Below are experts of layer 2 (counted from 0) of a mixture-of-experts language model. Rows are named router (the router's row for the expert), gate (a neuron's input weights, with its number), up (a neuron's input weights, with its number), down (a neuron's output weights, with its number) and show model dimensions 0-255. Each number is 500 + 50 x the weight over its row's rms, rounded and kept within 0 to 999. Numbers have three digits each.
Before each expert's rows: a language model's description of what the expert responds to. This comes from a sample of Wikipedia text that the model never trained on.

# expert 44
What it handles: Final word pieces that finish a word: s, ing, ed, er, y, ly, e, as in hunger, Clearly, Sebring.
router:477490510474538457490536442513522451471439523420461480475496588435520501610477573468500624560505556474487523619448438423501456535518447516454565546536453476411494462439507545441489422496495474485569502532477472498468469483506577516372462571588463513490472377513517434501576433592503516573489555353429504532567501466504549468460510419531510536449415498521476488492543613513458534454516413479454473497494550496516573510470539488405526481494457466394523564476473483500570432426479534424427613465474449473481400473500442493572443491560495532539554430489501585560499521452506568465496510566530534492577454506555438507497519445454477510558478452438432435475502496548590439470563516546527508508411480603458438551480610486536480528610466580565552495494574516471573529503444444
gate0:405517458448522496480455478593462475602427582463490483509408454488451600460519415467535486472566562655440402474485478515476443500456479471539463512469542528560401501563479446464411455478527510485385480527521541606491512536514413491507608469522568490604505441444476449478545505427555476537434513463397517468470379504534528566457474473455492430465553519575543484501569539472545536381553496477470474464492521513514462575474427521530579407491569478433520464482461487592482633417537523508562440460468398568547428572395504467554545572514474475553590564488466532501549537490474434458541574479568490497544609516484513499509501497442470495487537553549503562480483470495565487454524464484533518576522513521437498605461531611536457552531486496440510523474481525525528517487507442
up0:501491444496446467492465459520382560471521493541431475446585490407502527447438456559554516530525470498514509470469488507601471442492538518472549517559531491504590477477532439486527472494442552442441508467486468536492493594523437563467499570452517521498539594562437429445452440398559591511420597591550417415486496538474534502467394456569523522436529460497544543499506533582459444457514488525448479541442558537602540493540560483476536431500414466486544486474506473600505539596518471462591541548431432500453584494480520530636453477485522485472571530493514446518415431461455520528522532431560476460515411555405614546532555540465481532531502606519527584592427499586485491441557436483531505400543569589519476483552560556451460515449464537540561427541521449557513425487467537
down0:507496304543494458470484463453442533499456496460473568550467492578458470494506456413535458497499499427465502451491551510478570557485460526564637565557515490502587572436494446496520578479458565411608490491538500464441516444465586499608536519537489494538550460504431527533619581532498444531502491567471536387408534508474574416488465489469425448458460494444399508357557477541461484519571456498584453430554459520441526491514539442527502550433494462537451545469546537549432460512496458391492426494470484521433487526456489456477518508482422566471492441457508488561567455596484515589559492524556525425524568464455443574493518473579535549540531484540449589498460421499456502492473485437574380482479464481416513541472533458499450460529576565487495525464470462527430432549497539

# expert 47
What it handles: Main verbs, past participles and -ed/-ing endings after was, were or to, plus particles, such as defeated, open, set up, carried out.
router:522478538504495450518497425498506462407467569548448536474561539544580434458480587507464494505557533508473559543483464458560452538540467524482527397570377630436490458429503585475524418478530483513602477504504496487489462507505487452509409542566526537546519399596625450451496473523535523536506490467480530516503415453441472463354487508574530484541403430502454482516514588528472515415511458519488374459453538574560501579544543523407490543512529499496450488467457413461542471539466570492442540480488489442472449562486383464491513438587551573512483472503448407511483487523490502402559500476486538544515574505487383582421467503446417525432470444445390499502524544622517509390519573489515510485457546494476484536533516569556467461493495568446502517469506552440518443505398447
gate9:437413419529427530460491451481509450402542473533534566574552438508460538577437415507532452493551421529579489503457483549520448419579492486546516546468495524486493426461596570436448524536487487393502539546540559482480464645512434520520457477517497490428545477570491527549624442467535486543467504543528491492571384473467386454546411454479516521572521471544527524525428570473456531483460536446541466511443452445432500568484564437552535531540533541495533584490512553525530446533400546450506481532459541489541587580527528496508468510502534575495500442511490460580427599409512447606524530492463509483450483481539514641559497538468493492432467439499456413521518464530501545513450544417494485420467631529443403581514551480560527499502468575440504492565524586431501533443497564
up9:542435502606533471466419534437561496524523569565509387543475498502493483500526499530576492489523454426512550423492452545409483457491578464579510562500511455495477513557405537467548478535414500486412419459457489609509539424458362482547528502495507511504540557518487500536523590616545496514513514533546505529502544474519434554522488527512545531455498545491449600475578456557556522517438519453486522492538558493572465387419513447386455485533564496593520615573459523484448535357534456492411480515542561549506503530463515499541446522448433494582524610488513546533463455441438540489455484531519575547491539528615467572527473513542535461591583507437472468533534572497513558391529463458503484478405446540591503449463519436481411489531518417516519417517522459575470494475562586
down9:463493550470467453431479432511486442510541509545572378459569457516546528516430500547487658559471486434531490356471513485467419511440507434508457371525547535541384550525510419563537631468497455482479491482455461406502564485498536543482450461512553503448431613453473563492501481514481509493537544520500464492413509507522576538533500462540440470526602481486489520557461466500447535533450478563493513492528500601560557425460496401433464513555452476386544561492568565526454418541431425539472538500571420458575522558467488508487520471443488521562496488523453467506523443494439482497560578634467562537479490513478450585479472442506501503468618548503591529462516415482472449515510435520496585514561426515527447528555507499496568462508428486491445422451539375543491537549575500

# expert 53
What it handles: Result, score and award words in sports and awards tables, such as Result, points, votes, win, Nominated, 0%, maximum.
router:578500493487537565549537504563469452468435573502484559505485554527489504538431496518437530483535519515498545537483452535503453394543486568457541529537395537494435467515544507555473483561569425547492518556457491549570523547506567490524483551510506482491531475609512474393489472558567552456575544441497661485521489590486520451434455464547560524474478493651446527562543604555499512388468526510519485445409516470555481518351524581496477513462385482500441483478474598484519463502446535437534486504521536473499496552514360561522498452521475505484558527530426487503400476584453472439439521508431534544480462581536407460510419487567470541489359495485392459488590519557500547492451528612479491450461421456415563526474512519493453541572527463482524557457508553527545445491422463
gate1:544503502540478502555470526553545529486483545486528564509409547576445525427521438536432535445468523452492457434441586456584505545423514554596429472545518459562505541479527520388443525515571434479499472506543494482576471561546578516574450487480463519429479398467511482440509559494443501594549482504440525503515455537443538437439453585412526440548549508607504538425506538449623534477475454522436513576557537477562532475511466554442568532458479500490590516382549559615522449522461575547501504570537512574499521486561522483549512414525536599460495562552448566507531559490505462543536458483391555441507514438649451517554439475556466527374502541502427440523539411507549457517515558527562419454546446487452581526540502453486489470523510431567528445534507581549532506447503554
up1:452568543555471527488510469578404487467520572492602491621476523562480414503462560534494545475501417419464401485473496506537524550566570577428507516560454506531496500436533474480498525473492564477373519501562497552553561489468473469490518525511452502558501500473520457466345548552532490526540582484539474453471449426561576385547555453475491474505580622462447464466459551557446485567519629502541504504482589498605610425529451399515481531475606502523434498544491461500493538511487516529428504494514431464461452490469453529487497513517539417579535544557531609503517467543507452484535387502507505477505515463465467549492456470479523510379381562466403425478517480450498494523478525448411484571565534505520528518466536571528455465554591503626599501490506481573547467458481497
down1:484494547572476461478542551497484493533527513563479465486488447630567475556582533510495509490441445547511499510431583445604539548507521468502441477528480549496406511478497554568487461448462419497525529521514469454542500555483598532426515484434464367422504535500448534420401489526539505520508541493515512551474530458482515532443442467487413515398437569625503431546550538520594470424501467475523452407462540544585517521528511519482421512525453549540538532480484558497525499520511496532530476480502570548561520515484602513503421475421479509551565659461426558461519463452509416560451486520546535516436618542503603553535519575524439388501507551518600483648515475538531446513504513485404508513666487502458523439369542492494424441443474480498508537465471493501519571500512485